config = dict(
    n_experts=64,
    d_expert=128,
    activation='squared_relu',
    router_score='softmax',
    normalize_top_k=True,
    lr_router=0.000717,
    norm_eps=1e-06,
    lr=0.00181,
    beta1=0.95,
    beta2=0.99,
    seq_len=1024,
)
Below are experts of layer 9 (counted from 0) of a mixture-of-experts language model. Rows are named router (the router's row for the expert), down (a neuron's output weights, with its number) and show model dimensions 0-191. Each number is 500 + 25 x the weight over its row's rms, rounded and kept within 0 to 999. Numbers have three digits each.
After each expert's rows: a language model's description of what the expert responds to. This comes from a sample of Wikipedia text that the model never trained on.

# expert 58
router:527521505452487457521496497510496538481520496513539467511501467485463544515488507507479493524485526520528518509513510496533492508479454527488481480506523497488471470557494454487501479479485511504496454530458529528497528518504487523517469559514528537493506487490505534489539521466463484539453479490514521512470499538521539545494528454491489512471490509441526451494486489493505502464479503486557507496501471513459496521517533501471436494534500517481483516513468529516485483487448540488498516533522533529486496533497482534538518478544510495536511516491503498483531528477498486533
down10:458530482497537469476511518482534508499463492513470504534479496492525548495461472503490508483456491506506484531488472475464496485491464543487469543418506476514459512516510527528507464523503533476500471469553489484486495500482527502486450454485510481490490508508508468459497505470507516489519475497498527501466499492507481497518471484510511549513531494507540429523485484514513465485482536529479547504459482507527483481495490533525488503531525477526518519459458500467506534463543491508518537498502481472478518516507481531499503467459468566490516525491476503510484509519473496476
down11:513495467502492546492496475523521492531486529511488453516493512480515486469513516463509455538522513504502500471494482489484454554487504499507509517479474478508498496498490511492505497509506554532515512502498518530514528567542542506528527482445515526507533485437542506519539509484503512493492476540500441541499467464523465521484485493483484518499504528496471515487498529524476522515488546513446540519482516495450487504474504507501468517474443507513482494491543522494527533524525501519512536496547511526536468475523519479516451443519520515520519501469480492512515498513507513444
down12:506509565513486542528490496521517492493502515511526535494510439492507469518516525457505513487503505486544500456495516485441479507475512479531486497510541461480477541533484518477479530498482517515517469473525502541497470471507452506530519489478485521494538516526545472501435534465506495488496520515515493457517509501488533526517523517521478473477512550537492513532457504514499518522440492476465500468452448462488501524533486463494492497508505461482514479469493474456482495478501475518489499504500480489456475500521490508510505521480484476548447470519537496478533508478472501504
It responds to: Digits and number words. Individual digits within years, dates, scores and ranks, plus spelled-out numbers like two, four, seven, ten, few.

# expert 24
router:477495530525511513487526512500496473510500518511511544510512521473485511512445516525456502478529512538538516501467478527479462535514514455538483476502499462505501481530471491500496528497518557443492499492536521454493521516555491480551510505526527514539501478489494476500462494501511469492489500516507507540502459521532510496465536525547502489440486476500466488506503508531525541537486491535501497519455463502502495460480539529492529500492489508491486495454514480480444481465497530516528483502519495494480524499487542462495464476514527515473494480551550538499476524497535491532
down0:439501548531487484498492432521549507492495485527480507484517509498466492516484482514502512490467447539474453512491491589487523484530481514469523508491492484540481499506484482511487487510497491497467493491497483474487474490521483478532507493506485505483555464488548518498491482483485486504454537467524472484503519467478511540472503483519524526530477494491519466484474502506480475487503470508472511505528461543461471520497536489500549500458488507501489545544447534525493512484498501490468575523528496493519503506485497509537495545498529516526507466531498459500506518499519541510
down1:543477524492523531512537487502485492470523521495514449489455531493524450494528536493487530499529464445495474470483520498494489517498504530482488529495491517530519503511485532522492478456522517421528551472487497521509505475478498523490484454484525500490461515499524555522601490527475487519505505499501514472511464511524472448516502488481476510516523478509534563503517489530496473471485530494501462503490485464485465504512525500461494523530506490510515488497520507508524504493477502503475476487492475545529534534487522486511462475501466456472495505473502458536486486479514505505
down2:477500494527519462498485539492508486503480502517552473535523485506510501478488493490465503481530509466538479449494496487509454496533472480468493450507541489514496519496513464465467512519504498499515500474511506466515474504503527455543531471533504519524492544474457467492478520492503488519527488456495516540482493522535512479475481458487500472480487525491501527493501525477480507491489480506469421532549507520510483489504465507534503534444459506496528481483531475521505483473525530504471474506457489460489511512493434541462503476489489490506473506461510505520496567539501516536
It responds to: Place names after commas. Country, state and city names following a comma or in, such as Bucharest, Romania; California; New York; plus month names in dates.

# expert 1
router:505488535536522489500525506509521530490497513462483566465510515481499529514489511504528483513476505523530487518448517487495527528471506533524489481486475547505473504530496445459469523523471485465556454501510503525494513531470475466480504517539500490479533507562452498512468480488535521463552525510482484462538477517542527482485525513515488468463539499488480501499497490492479485520533494460477468504499522502542489500501478518514499483474447483501500497512504472464508480511475502537479517474465539517468532467482514512532477459509495487523472465522538525523455468482486501505
down0:517518491470510479540533487469508490500439493522492478513502526523481525482473509498500508536470525476534500498535487521492483525443487466525518474515502530502508509515508520502501507497526482544487515495517517528501543517515488458490469469478488470512491494532523498496467506508508494483474488529500501464503510458478429504496560473515491478512550522537534491450511466500505503419423454519537525530477493482473551485482535503469497476513494513497494469513482467500529520529502467522469530487486518485510530450484498519446555500502491507462489502497505497491490487508476505470
down1:518465548470456520508507533486467480553492474511548508438471473510524482503481531509492475491521532479521489518487473505510503464532493520481501545509543508518463483451475538501474458488500518497498491496487536481474525501500510486514541480480487482472516494517487526502503501507473494485506487474514492536530528512510493474526560519536477502479488467540497493505486497483505487496451525472510541492524482514469511503519510510496469553531502489461561511502473498503524532467499480469478478536499502458496511497494481526415511467532471495512491477493518456547562470503490488489
down2:496537481506519465494536540479526490523513477516492498514544535533480511528489478533528496506464505465492509569470496517485517522522489469507510485470486479501521559494465551508508484490497510528489493517524496494504489533539556513481477557501518514491525537501516501525520496457532495486522485536485483461537521473484470467503512491520515526527488467485500468487564527479552487510488476558477509552477513492497522522522532495523477489492520510548516522522443517514534489505478481461539489449547470487506510491472505542494513504499494544455511505493487512490509517498521514477
It responds to: Parenthesis before dates. Opening parentheses and spaces right before birth dates, years or numbers in bios and lists, such as "(1893–", "born 12 March", "(2016)".

# expert 55
router:508509472446483491433474496506485480482528484463458479508445501497526488466498475449501510487482491446458497502550547528498509505504492458507500501483472514509483500500526524503516487516516511448525478526479552527529497485483489509497524496480493464496455504500488463507530476501462496529488525467515531537473520474466499441554467474541487540492518462517469509506495457462518492481507495511520515474490524456493491457501484547495497460518490520508508493507482484490522469482488469504512502503492466521502495478535517537545490504488459456498528513480508456483534474537501522470
down1:506526478497523483484516462482482480538476485517491499472469481491550471526487557445485508527482506528498490500489511454496482532510508503540489481486463544494514514474480500466516510507520459548516476463534476510531493521536507512486452481491511547448476516501550505504493489497465493498545545481471510529458494494513507493473531485495509535510502514513497514552483513503575492522492499532529512569485485504506532531434502490501466486477506489498484490521485503513475487499459547529526498474469524533505550473493518496514544515498510523518505474491495520481515508442508521494
down2:516483528475525502498512512500514449476512511483530491459493479492517507502501516498502513530495548485492577532479507516515516523489485485435462498506490549531529452530482511465469499484499520482514511507523457470465507516530513490516491529484513488539504462434470534472518522462506487490506509553517482505506477488471522476503541505454483516429468535464501493505493473502521511487545504506518483525521516480504487495527473528532509527505480495493542548504548509449540476480520512507497508475465470531488488485501507491458516466536530499530474477493492479491448531503489483509
down3:498559529489512514472479457462524530468485499512463517448525501485488524536454496546477565502517493505544510504490475490500493505495506483533546545522537467501480488492513476518499496519494497484518518512483485529558511500517468517519425507484487495566485502495509503489475483520534555496539510534508522499486519510468519488491503523489481508496559508442515489518503483473493456504543468484512521489506499493483496477522464502534454495541461543508500553528510505522510516539519470477488462502513506491513518508467498506461498501489474492520511487533525486476483533456484525495
It responds to: Evaluative adjectives, articles. Articles, "of", and descriptive adjectives in analytical noun phrases, such as "an important", "serve as a", "political allegory critical of".

# expert 38
router:445510508534542499462514476448512505519478495492504471512548552456484529508502513491496497506504505508493508465511531487494472516495503533501563506480499547488469470523539498504535498515503454479501486483505514520487521536495495475454520495502539531540523542514526500484481468489515510509482482477507499489527493507486501506521495540465491498545493532541539524533494474450514484542526453474499514515470484497482513520487448506508471511489539517501447499441521469474533483507512476524511474470535456486510515505519498486475542513491497495463472519454489551490499544490455476513
down0:498457512523501488474505526502475517527527481464526485515439505459512447510517514465523495544519505499509529513493493482504518548505520516495518497514465503458496501527502508495503504553486541511504519530505495513513538503564505501489480510512524499557500472494493496520536472464512520524510534475523517517493516483493496483516461532506537520445501493514546503475516496476505478537496488515494488501496464487440511505469536521477503523562464544522499472461509530465522465518456459512545489458506472455512510507480467449483530523481519476469503470517515483514454490484518539500
down1:447507483520475441484516509526502482483536529488520507517494452436481476520515500487535509502532473492486487483463468514495487512502477467454535521532496512537514460539454553484497493474516497527483492493486486484493492445493458494549491524485530498530485487509529514510545475490494498535527473526504506532523474486545521513505485510497467493458500526524492481551467493482486473486467498485478500506470482519496499508487511473485516481493474513492499486488548524472446516487555535481490497507541545515502535460542502494509483521482542490535460492460524526495516502455538473509
down2:503552503484482537500537485502492470484492507509450529465507475513526519493555523491480481482492512509460482525500489471510495480517470505493503527494482534489497549512474532482495522521486548526476514481477523502515470506553477513535502547484483470502501503496535453454488509502505496518531499478483508524495477488502496501457439514535505508455496471422465504503489472508509476469498508458500459505525476480500455484507461494535495514472485487499496509464482534503510510507490509518519513498540494518485518501467453506533475502533510521506566564536536490532490458463483536461
It responds to: Census percentages. Percent signs, parentheses and the following words in demographic statistics and tables, such as 47.6'%', 'from' other races, households.

# expert 50
router:528493457538573477515508503466515491507474476514482523500527529498524512519487515524469488458512485516484491505509518548510464487461468494490518495475474500492466449526481480512504468485506495471469491475464525484503515521508519485498485542512496486515507551507542489477510515476496501534461454498507524529528494508524444514534520496470502532524467527459519465541533485489430476498538459483543502446507529484511488509479538489503499514549486518479512488498472519507509547498562487465506495482496509452511495540472514454542521494509510525479502506505505519465537524492518498510
down0:490528474525512488514468431489523529462534524484510526518527503503487528508499491523516491508484528496508513443498526481514463556496507526494466501493494524476553493477488523528430472490515487506497532472464485509510505521478524478476509506478504481476525521467516481515514546504527525515464489502462483535457477498507457466491511487497464454505530498516513510507428535478498490482481482459469530517495531527510492504506454489532457487544499483514518500474541497506492478536474471520443541516513483490503530537503518514473528514509519525498491460467497424492498512498485492509
down1:483493488499485483490478478506494550474516536474476522551469473515477450512506508507484447479531480484489486501497482492510501475530487465476483505513475501505478463508533522517519478478490508532463483516460497516474530501516461523502504488495442477463490496504538521506509504522499482488473513508540507477534542461483522466480445504481472504521536512492495490447473516495480477484463525498498513470516512504536491498487496458471521499522509460491479453479515518489546442487513533491549483526564491465445516528486497485513496522491522462503524536469510532504557553517480503535
down2:457503482484487499453474511487512542479493481521469468469458496560487513490445492514491533504494499483513519553492478518548496502542498531474499551482521492515510457501505509464523503475523509491507488566488571496500491511516485503483505488501486507483519504511518485508494485469585507496515496488482487522485527457523504523528502475489507496540484549498517511515527469511486549528506495503518506491484458499521481458504520542511485539488495513445533546486520542532488539499501517523495523528511489525469506511479480503546537477513535457512524467538524534518540506488499476515
It responds to: Durations and coordinates. Digits in track lengths, coordinates and code numbers, such as 4:0'1', 35°2'2'′, P27'1', plus million, billion.

# expert 19
router:498510535520488520537507479483526519548511476506460537508503518518512503504533500508506521515498476497521539510470463492492518489487479506506461483518498451489519495492503496520435501509475520507465526517529532538511480523469511461499519488496493517501501515534496526470471472520526516502497448496538511536487515461482460537503466508475498505491497505508501493467533491516488480501448487543506535514500462478528559519476486501448487499503537479537514460518476536537480474534527519528492497519476494451473527534544536481476521557454482516500519499476542507536555543523465503481
down0:473491507488527510523497469480510492478485499513487565502521499468496510524482461550469512478497482546541493507528498496544469479498491460540492524493465496531521527490506539506450489533517486507490481476502526489485521536508492466459461529523525506513506495488474507485516501502522500529497491496517484535473512507531470508521503508519489492482481473447526488522501520515511509526444502481498516529519475516537500551498531511535545468486516491502491509484453543522540546526530513469498497491530490548490472561536478463490480482466504537506509460439478523457479553516521509531
down1:540473491503545476482476436498501516489477470472537556543487503500512450500507515513520501543494545491494526498472534509476480537525474490497478493454480466527479508516517528514508483480543510500554507503500536454485471499539493537490506472544518507509500528537491504493496501491524493480512523529478473494538479514544536438473500546530511461493483467487469481545452485521486529524470512513516470490456487528497466505492496497549504500485515502547538517508507538494483487483532518477495489507488466539544480510503507526501489459501530532487529458523513497503469499496510496465
down2:518517504500505482478494523469506533480458536528504502482498438483475451457496500505505446506473525512502500526489481484510480487516518523470547517480520488489478525505513472468527480515515532475529519467420531516472502463486549493526524447482499472478463463467453543501527477518479459529523489512490469476537551497503502442501495490505524503524497466484460504479531492514519500523526514513485502482492505503474511526519507458508489502480507463484488466524510522538485523480485477497513462506486491532494478495526489491491473467557487532490559507523473487494472500461503453474
It responds to: Common-noun word pieces. Short consonant pieces starting or inside ordinary nouns and adjectives, often in word lists, such as "gra|pe", "ga|c", "zi|nc", "di|pl|omats".

# expert 56
router:531501483469482514466488491499497426512543490528473505529517506529533522448523461487511482491489508466435453464527502485514491521492491466484466508503512506476503479475498511529492471473511556515499486483505508529491450547454501522507527472460486482512477512514507529482523532489474522510490473499533502507481516469543505516536462531524513515511532458520522478515530458478486486479510496517501532476525544476496494464428488503464514480539523496547485458506482498486526467470471493520514486538496496505480514504545516498511490522504493481466501511458509535484550493509507459481
down1:471518470504516511481478450459488500444519527503488488459489496508496478508476484524472484498538528467498488573533546504489522505495530517511513489500453517517518481487529503507528531512515503536527486503464491513504522516482507539480448471481447508463487540448488478496500474518558505558480513469472530508492528505448487543514520477494482538487514484503518514508516476479530495503473462473529508487501516493517477491518498498534482466551516487461505496515508516511500547473529490503535500507492493501556489496481491516534511529520519514532544480470472477531494501492505536427
down2:447512519459496496519488470457514471503512537513528469486527513496452482495450489549500518496479487564476486450498513482476503473526493533479485476505521513497473470537487517506507524522496515509460513480529477510532512490517541512488490528441471467522532465525492505490465525493516478499476531544487492516463495515461483491531531487491533528486491540454493525489440481477486417517506479475480497518491519509486469540502489496513515489505489508482499505503498466491464487498503503490480516541515501500441502500519484459503495476465527451472511503526530548465485536520510477535
down3:529493507450520480524476493488489491481491478521488538493500532531507482515499525457530509465515479531451536533456495481522471545523511472470505479533521510512481474516517501502497479486478537521533521500477519531509523542500459554544467471493461515463504488494523553490492460492502472464491432475512463481489504506518479533477505501520460497484507531485485474524511535525548511511498489465492541503492491483509456514489490497466437518520487482505537476504463461464499505464510522506525468477476555503456512489475514506512515447494498497487493549491499480517523486468476506510
It responds to: Descriptive adjectives. Adjectives and adjective stems after articles or conjunctions in prose, such as new, small, high, 'tight'ly, creamy-gre'en'.

# expert 39
router:510508517549490516483502514554511536496484481479513524521509491470500504467462539530477480520484513503521502488487448499483507503463489518518504479482485461493442505552536514517478512479493489523517516561502517484504489500496524473464511454570515488532498482476501499501529492527520503494471489496519497495497482437529465523483531498513496550498521501472471480484493490509486466501483535469483526492521482495548519531540484478495533514485520555534506518514531497504527527526559504457506536520508539499498490518471478488525521562479494540513482471464500464481489504499455438485
down0:493496514511470516521493517463480472508504466499464463491507486522490500527520460551501527514541475507503460508526502445437498521490514471494518484514527467525466531500517472498484504498493498474450531472510522523491521544523503512491490486490493489512500519464512509477491518490456473520512530513516525524446498524495470499481483475454499513538485542495481496514505513504475552478506518488505522494526514480488498497458514522519537525550539491517546472507459517516497540519464470534457503485503428537492514480499500495514517458569474472502546529510524485472481499552494479465
down1:495490518517488507531472527479515435479475484457507459490520464510511475528519497465531491441482498465530547515469488489498520512509481476490538518524473521488496509490459504494539492506480494532511491500499520539469509483530398536505475499485475508493516492510524519515478501462506508504580483530497470479462490479522530496524483496509481468454505511492507493494495505494517555510492517465526479509517499484526498474486481465500503493454527480479535501472468525495476508469439502462548495488474476519467498504488468505501505493549466526549505522469537524513482508500507472527
down2:493517510492509548470501539531482515487510499510469479496500477489486501484506501505547542473516529508486487447539514514516473519490510471442445520510513509518462507534536497474486487530516453484490464498498489497538495488488491513515537475518539512523536503472531481480570534509461471484444508450519495464464523489503484517479490477509504484508522510564507491489526522476453518492479517525535439539496513514509474500473487470531529459484528465489515484495527491492460537500501460509505494510509536489454492495486487469560475484530513477490493478477532480484491487497486463471
It responds to: Taxonomy infobox fields. Colons, equals signs and field names in structured entries, especially taxonomy boxes (Genus:, Species, -idae), plus page-heading markup.

# expert 34
router:518544493541524490529491501444462528479466482510489489475498490539491513540465502525464462488487488565498516524477521513511520480509505473544552481509518463465517485536511483465489514511508480520479462508455509511517529421465538517525471474491507502488507492465540504492529525504508501496450514516502483490479500502491470549486496502487500539474495538485552462491520493477476502538497482484466465485521496482486471489547482464509480517498466490556512499522503493489562522540494474504519463482532513496484456520476502456522499521489521491473514526533530488533508500491511500507
down0:502535500509455511488498474507507538505438536491475484492524496537495525505474448500530487469557507523502474537523559504506541492518492519507518493479502478454489520486459479476496499516480484574498489447462530477456506523517473493480465499504462510485499460442530474514519513539535501517488494476478475523498524496487517478486504508490544522485505491485507467484504520483544535527512496496482567463483495500552505487511519532533483513496532540531529510499518500505495511471507501507495467497439473517471482524504454492513498480460487508471548446505496512517502507519500488503
down1:543520483529529493461522502483497517472481495483481504552475483452524468521509446476525480500530553558528491488530511486471525553504488492493521484443506467496494446479491484531477511497500491478488526499457491518499536533463535488511451515533540510525510481497511468501456496496546475508544490479483492490489479501501480488487521506488515469515506500484482507535508547513528480522504501549489471525495474584536530532484464504487470483519513512525490463500513478448507485493507513512480513463512499474531488498497491477499497448524464499549485498518509471518489484475513524533
down2:457488519447488516495503471508487512483525514543458483494505507515481515453495514559555490489489470489475530517479528501520500478485492522491477477554457497500478535495479487490456512466468516486527508498527496514492515538525454484502518507518524538545504467480470480463508483500487485532451480482503502542530481502487497488478518502483534506488485480503475473501515458509471534472531512512481503505482536540515464494489475514471546481470535498542504543495434539464534475511473505497499486530503520490500477518504520531485477541514571446512520532485479509540508490482470489496
It responds to: Final digits and periods. Last digits in ISBNs, dates, coordinates and decimals, plus sentence-final periods and closing quote or parenthesis combinations such as ." and ).

# expert 31
router:489511520487449444492486485505530512467522473473466494515473484541468531477522516471508477437488512465499526471507509492485521482504483488471523532473550518496497492470516517483554502481499503489525497507459481515524492520487467490502538493488470473492473507458538527491519520504513539505472504502505446466496487453481509501490514440506473501482533466559523552491522500521494540522528459461525536501488517536482532488505480521522521481537471492521457530485496483514515494471532485527499506496480455513523510480513488482485529471491523487522535497541448514551490453500483499483
down0:528523495477515552460501516517515443510483491489492496472481496499477484518528506516514488541437524491533486512530504521516499534508541514560529483484498523522531488524535434470483484449528518484522490523512535499508536509490486480456454499473520478500448495519553503519506470506548460509551493483508539501488487503510479452531508489488483522515542446525480546487512489505520479501488525481521472507486498531501470465457530462519512522499510494518506465501520489537485501509533540486514509524518537482489525501513497491509462489528512486481508439493516530487509492496550511476
down1:474504511519481460481502468510493566438493497488492541501494488516510470446490486497507518442515500509462498495505411475492480460480482492526519479503529480499522522552519513505464520482501495531481533509485527493481486491543501466464499517483507508481472447435531501531501539469518490455465514496492524483497463523485493533500522517506524531461459469496465493485490508509497511496509521538499491499503493486481508491506518486472488492492512505501517493460506489500485505521495454447498512496501499472506568482513469469498489499497511502451588535473484485502491526512540484524
down2:564520517477474519517456494494482483497476514501485524485523525478521498519513514507514495551507461493492491494534563465521517509488490496475473519498466497465501493450481531491503536509480509498501504510517506492499533508481553521512504449510471496503540521478489518510522528512508468509519483517501517510466500472501533533493503495529461540472485512511496530484457472460508481476495468468505494463532534503506530486510549489485517545536526526500523516553530537511564439513478505488498488517455494485527416500481504528478479509490470525464449495505480509537509494502474541517
It responds to: Verbs and their prepositions. Main verbs and the prepositions or particles after them in narrative prose, such as "described", "carried out", "embarked on", "habit of".

# expert 32
router:498460548567476510532526488497558469492522489473501514505473518529525499538474493500511500520469511500489477538500451512459516474476544510526423505500500475486541524467502510533512490497528538481433552508518523512482517508513519486480449481451506501520524463547521476497523481528477517533522509526504498476498477462481461519559494471496516501514439480532490492515518509512487496482518462489510513521496491489512543530514515506485489536516496450521542485502506489497507544468511496501501477492485508527482454515488528507480523524528488548518509514513510466493530494513493517519
down0:500450509477520516530507525475479482486504556514489500487446469508507477522529527517529516502495549500457508576465446485538507463500478503495470479501529461444481476493503485538481509519502481506474545480539523494495520519488484483442481472470500531491494496520445489464538494505472468534520467528523468461508538490537473547487498466512529465522449531535509473529500522496508525505501492521496513509477506528525532463516510498555502517515466503510502485517492514467509489512481508500480510488514524470429510499496514531510490499489507529484526490495487478472506485502485462520
down1:497500511483502540520498515473475477474481464545518501520510488515501490526485496532493547502541551479494458508488487472449473514490476539507484528519514525504480514519509489509491464502469469533514531496526506477519536490514461491492475510508500536482534510487486539498508514510476473525546500551489478466471533544492483528468484468497505480494457534465497496504524525498488486490536535500490483504477481470520514583511452493544456524535501506494538491551501522480456516485460446479449495449462485446514489492487509465540513515504497502486493500485501500481533489494530503477
down2:460455488467486473532479450522503479497505460493504497511477510508500488484451479540514489503457514480524554493497483457457489492560478510500466492497486483468544544490490500535519539519501469506439472523479539445473501513528484533486500509519495486494543503503461464511528485526543494481494490484485519520536458488476496531510537516538491498474534514497499486505464464507508496511515495502495494495479487487511530495487521494491527503493500538511525540478530478499494556481492545479508503551511442470532476488499570490531503518494515542500522537483489510516519472538478525493
It responds to: Mid-word fragments. Inner pieces of longer words split into several tokens, such as As'sur'ance, Exper'i'mental, Strate'g'ic, Medi'ter'ranean.

# expert 21
router:496514476486509496508491490505488552559499527500530551518545494526536475508478481511456513475493516526469534514480498483505516484504447502510495489463473487505505536469505514511457515515488501463535528502474492486446525445482474463487462514534473479527479543464518500459504493458506465480483525473495557461487505500510505447531500513496497532473465494506466513528496498496521467474500497525474465464534494492521481524521500479518499488469485457535497506496471567508470500515506508451459457529511483503475520531547494478522485461494544530481478501493498503490496517516509467521
down0:478494525491501504509488452472518528501483559471489533496478515455489502469498496508465503480436477495527494513506473491537489563476507466523471452497473447475495502517470470509461488520524484498503497485512526518462518476507534493538483473487514472495477522455514459508466513469470470501496519499470523499506490537516447508498508522510489500506471464504469539459525472528548505510466542459496483498463520503491474490545479502507533470513486480471506544505492484505487504478474430536500500475498499468517496486508520543529505464454489516467503493550486469514455507493510515513
down1:491504485526486483504495516504514470510519478473519463518484527482502501529503517499488491530498523464494509532501489527511462483521524504503487478484460515447527439518473497504487466551518410464536449520500511484460497520522505517451488499490503489519482500506476472485460553463511461482485490482505488464486528503500483503494492463465483501477528449510493524473496454496487503530486489507546497456464510501482503509495490477447508512534467480505504501536488455486491496495478525519535476481530524512521477512523510453514479436525489462525539459500521480500524500501572487486
down2:514526536502502498529527513502462463544529517493493475457480503466512481505523533468539480523483482463515479484551483561525489529511529501515469501540539487507489453524478514485503460515489499477486512507506527501509513552528448561489485522479531537481488472500486558508497498528483526497526513514501513504538503548469494495503462511505484522501510476479484469487529491516459487505516595519510490511488475487490507480488510460477521531516497525460518497524502475500523529502459483481512500470498550477515490523431517507477513516494459476483517503475510459515476499502535476484
It responds to: Acronym letters. Capital letters and short pieces inside acronyms and call signs, often within parentheses, e.g. FS(H), (NH)S, K(V)RW.

# expert 60
router:505535495474440542467483498544504528483517474459515514474493476480517516507477483510534497509464500517503526498528446452489521477537527505496526482510497517485515517520495498485511495488497496540506450507506523482541488534491488490520495537484522550508485521459454512504463505499498504498521519482517484570510443528532547493512513526510498485468493486496429506454533485508511492477459494457506487505525473497504456495493505529509494524488470477458516522525522550509482517506452488483514502507497522533465520489522504449494488462535547492505547508500502493481520535469463494547
down0:523500483514513549539476523496544482518519459489508453503453525514511519504497490489492519487483547490505444483539503496479510521496519501512452533491517487468502471512494509481510510461500505504526537488509508496524508560509508503495494532530510476487526502530490496514521508493475500479504512495526548503498503471505511504491521467509436537519479520494510533526507496478494524481508506566524474555485532515515518474462515563503481521525505501518516433468494486532474521473466471521466484510508568510512522521531504475492523500492463524527460491510498441444535524544541501506
down1:493510540480503503469517492479480501476506511475497533487501466516520494472507513500534511536514540500518532492497508543476498468547528507500487450475487503483480528464492474498488481502429486527515527488479468481498517471484535489482484526530463542482515489496468452468487510507459540505451509493531507517551487480500527502512438507523510510488498499481493501455524535541505501529536469471469530466553478476492474507498491500511504527506478457501506500521537470472567479518498490488501475490511482512501531529476487514501492476536490494513523440508531444481510535447523454524
down2:499541496487472503523516514502453509501506490564494526511483486518499482518508494504483519505513446471531532471519464472513486482464533512516505511512483491502524551487467518544459494503511548531488489480454528533503511477492500487486454482477539490512514534505518527515444515501513477508518510522503575508510475502521464512555471508499481487516526515460486517442464462486511498532477519510501506482523476496482516513496516501492517487486506534460533513482481491491471470495522487456527469482461461474531486528531499444500473482568526493505495570488501508498520457505481481495
It responds to: Spaces before numbers. Spaces and pipes before numbers in sports tables and score lists, plus on before dates, as in joined Oxford City on 13 February.

# expert 8
router:467447509494490472495476536444526526512485436516490512538472497511499517529476501526522523531496507485470529490516525536555494503525480514553522519551468498496481485544512498465460489493479482479473460505464516522513497531477507465489452523501538481510514517536512520499507481487532512511488484455533542481495484496492509544516492500455532496498489524498532494502510501465524471528499503521534471493529533455518507472472535532491553528531524496507458446484476529492506489481483518546516493506516528467491530524508490496508505493469546464495499533494522551502527535511483491504
down0:495482516527493483526513485502479492491499546502471478497489524502502471451502513495454488514515512481545446533510479524487460491511518499502512531492514487475490515474531490496507548519471484480487502513497495461487471546496478492474500474511423508495521448495479490489492482548531538507524535514540515495526474544500459466534479491522515507539524473529515510512533485495500524429455507510534504513488518511503526507486495522512500515489451497483521508516543458513533507492526516469443509493484490534452548491470452483496543535489478527524494505489477458498533478539473460517
down1:491524496499508511527500491535481507492449453480473525446513446517523469527509512499466477540526457484466477520538512506501451471486568501495489464472478523520471541506456563525493492537529520466526500477478515511518499511472476527501523474435472484483521496497501514508505485522488507482499485534545495502532462486520474449524493514519492521549514479507486464487506501470506506477478515486482502512483513464449509537539502510456464471456502463505503520497490521520445498516561497484480493493499503497486477495498475488519485530487483517523467511495520494512475457503467511525
down2:524449531504533460536484475511524510471521509495522492547511485479500487496480528527503479535497520525475528518493474483474490490502508484503478472475496483480526473508541479505472462483481502488464456580444501520492521513508459484481483483572504505516519509533514492481507501471495511530511516498522532561511458510478506470528518491494497512520491501531526459515567530458456536456531485481518491522494513508517488545482480473520525495514518495451506476516505508476501464506471514469520508503509485498510518512468521499532503492499473484487463502478466566457518555487485508515
It responds to: Measurement quantities. Digits and spaces in numbers before units in areas, lengths and weights, such as 7.'0'0 sq mi, 70'0'0 lb, and unit words km, ft, kg.

# expert 2
router:497508440506543464473502478467490514475478504488474542530539496483490493533491511513544521495438530515478450528463496491530481526476489479489511475500485497483530526478525494504533470482481514485519491468506504468493506458518520483507477476505492516517465493471484493468506537487505519509512524540505524481483531531502466490443535474520473498520461546461491495533497511497513571558495507511540463526481550507504509499511469535491511485508506481500518474529499473493494542513475455480539504526543520498484522490511462497500480474458483465488478509534529501468514530475556477508
down0:519499491492533497530540585525521522537501480483478496489468495481530510533507497518502469508476471522485509481515476483511508481509503515471485514490494553508507463504474558479462489518501555497500469507517468528555542528522517498535509478466498487512539510511460505513475492524491478452516465496495529468477513473499523516487567499495560468536520525506537491501499517500456471463498504564459510489497478513498475487481549521497491530501493533514458533489509493519496533465484494477495496458498532487545479497479530490484526523503490476520449489524472499549490516500501517483
down1:498509506478515494484505514497537495490457496540456489532529502556544525507504498509530491480479492525517449515513544494545500468485448504489526473506520528510486478484472484496515489524562517522474481473456536479508492472476503464542494471497501489493474486515497509502471486524535486472469578480503501519486470504516489480468469513500496489525492497508515524486491502516456493507480502511509459477531487493512515498553507565497543449527526478443493512503504494518477492476507519441532540483510508459516495479500484502485483525479528461488460462517475466528486525525522445513
down2:464529504505484502458482502449515522457478547509454458432489493547449503460488504523479507486504493484499504505508495526515481493524472528520519528514544513508494488498510505499487498517508496479477511525525534508505481521449503512477520487536450509497519521524492484487494537487484501537461530535481481489480481557470485534487466489525528508488507536490477515506497470483529454499527508524500509501532507528508527468539513510540501528460526480539535465514467460529528528526512512531476499516478488495505504467514509487492525540528497524489472578500482478479519436496495538468
It responds to: Year digits. Final or inner digits of years in dates and spans, such as 201'7', 199'1', 193'5', plus words like century, ago, season.

# expert 15
router:507505485508521511535521502483478492520494511513514556476534481511503526504469530535497458524538526520520492510469465495489494484499487457523484517526522488526575491499457466508504503531541496465481489524482448514476462448507501489548471474525469497479473468535467475463491478503521485493511498509481506502506539518509485475482536459488492452470523462485529474487499527545527477480501462476509504446526470454511524527494495471509466480486473471543499546521491487508500516487475514478501462526505510466527519531467528473499491543539494545491497523509490505460479465471507516497
down0:503486492470504491550470506477495442507468489515490440514519506493494482526497490491468532478479510512490496482495534482497497542531528472501527452447501471490506504507484507494533485528525471470490495447483510529473491521510485510463512517444533495570468488523523490516535542467480485511543473492517492484489465518502466505504501504553531512518459493491506527505517517482465513481506502475528429497460564494489459529511531515496473463523505510513490465500504515499506500487521470516503452446476489511482475466546480500503544444497488504495489479473477492492504530498538516520
down1:482505497513507503482514483481497530511493487514500493554486504509491502503501500509516465463504468545501492485522515542520491466509519489460423531494551485491461515480533486525483506533513485515544499552517547483522510490504498489519501530562449499505513472505481530535484466493484480506516560505529517511481512505499496518505509490498533475501528497494492497465500514500530488480448532488536526501458529493488528490522471482504522495494480425498501505485533467494541475515508455450491529540518471474474526537490461550479518503481529469519459509489492478490448470532455502473
down2:473521485502480490514485525519534508460471464488455444495527499531527542527478491485461488489492458488489484450463462490517520492478491547493537502538486514526478484519522487469462519528481483523507462503521484540520527483488501510513500488483493520487510549485489546520539491501471515503562511503517465486528492468479498526537505467426516528487497489483525474529496478463476475506508489481461489486471520496476508432483512538497496530523529468511446518518464496488503459513508472502534515520480502514475535463488505483497501512440448462505516473476498477489513493512498498501
It responds to: Foreign name endings. Final word pieces of foreign names and words in lists or tables, e.g. -sson, -ić, -ón, and also Entertainment, Studios, Racing.